{"n_layer": 8, "d_model": 128, "n_experts": 16, "experts_per_token": 1, "d_expert": 64, "d_shared_expert": 128, "activation": "swiglu", "moe_layers": [1, 2, 3, 4, 5, 6, 7], "router_score": "softmax", "normalize_top_k": false, "routed_scale": 4.0, "balance_loss": 0.00175, "balance_bias": true, "router_z_loss": 0.001, "init_std_router": 0.00736, "lr_router": 0.00162, "vocab_size": 5091, "norm": "layernorm", "norm_eps": 1e-06, "tie_embeddings": false, "optimizer": "cautious_adamw", "lr": 0.00328, "beta1": 0.9, "beta2": 0.99, "batch_tokens": [65536, 131072, 196608], "seq_len": 512, "train_tokens": 553400000, "steps": 4232, "dataset": "wikipedia_en"}
Below are experts of layer 3 (counted from 0) of a mixture-of-experts language model. Rows are named router (the router's row for the expert) and show model dimensions 0-63. Each number is 128 + 24 x the weight over its row's rms, rounded and kept within 0 to 255. Numbers have three digits each.
After each expert's rows: "comes before" lists some tokens at least twice as common just after its tokens as in all text. This comes from a sample of Wikipedia text that the model never trained on. Tokens count by the router's weight.

# expert 14
router:136155163126126142087129150150165117158122104147083108122139136166155138138115149138088151088096143082127122118092137109091129135158121141102139164093133123123123113168102137106184154167153137
comes before: "in ", "by ", "of ", "for ", "to ", "on "

# expert 3
router:139141173139147151113116145151162099166090086169125111127111153145133150168118156138104169108117105072099117090106093128136114096174094144121118148105117133145124141141142155108135125153124130
comes before: "The ", "\n\n", "He ", "In ", "It ", "This "

# expert 6
router:143151172103148110103115129129148080144102084150129133153107147135119127126133147125094152120104114073105105093087140140111112158157114152155176151120129127150133129158155159117116186163136162
comes before: "of ", "and ", "to ", "in ", "were ", "for "

# expert 2
router:106153140106108108100124148158150112162109116129109126172112147128164160116118150162075183114116133079102129124135105138102110100169100161145161142100110110172128143135123156114165138180187154
comes before: "- ", "\n", "==", "The ", "= ", "== "

# expert 13
router:164148146119138100082112132157142098155101085152071107109130146144117174164115163156089147114061146097079123112089093134101103162108135148155133146146101159136145117149127126149154157106151146
comes before: "ing ", "ed ", ", ", "s ", "-", "s"

# expert 9
router:110139193114116116081106111116151111135091096112105116112124155152124174132101149143088190068084143066100131098102122124132122111147116123176109143121125154167137140155137135106122141172167142
comes before: "| ", "\n", ": ", "–", "s ", ")"

# expert 5
router:118164182072104095092126140137150106179104097136090114141090139159114130154091155162100130088104116077130110124111153141106137136152122158188152165068098127171115137141142175114147161154143155
comes before: ", ", "(", ". ", "and ", "is ", "tic "

# expert 15
router:113180173103113115101142173150167089158075107127123124139122120135185138180133129148082166095072101105116136104107116134116114125119095139139140128103128131148141145203135134137118151156150167
comes before: "the ", "a ", "his ", "201", "200", "199"

# expert 10
router:140184147129104097094099134156186130112110117156083129165125157129119119171146140168086141105125089066129115094113128176119101137153100144131126141132105093137121152129142164127108159138154120
comes before: "| ", "0", "(", "1", "2", "9"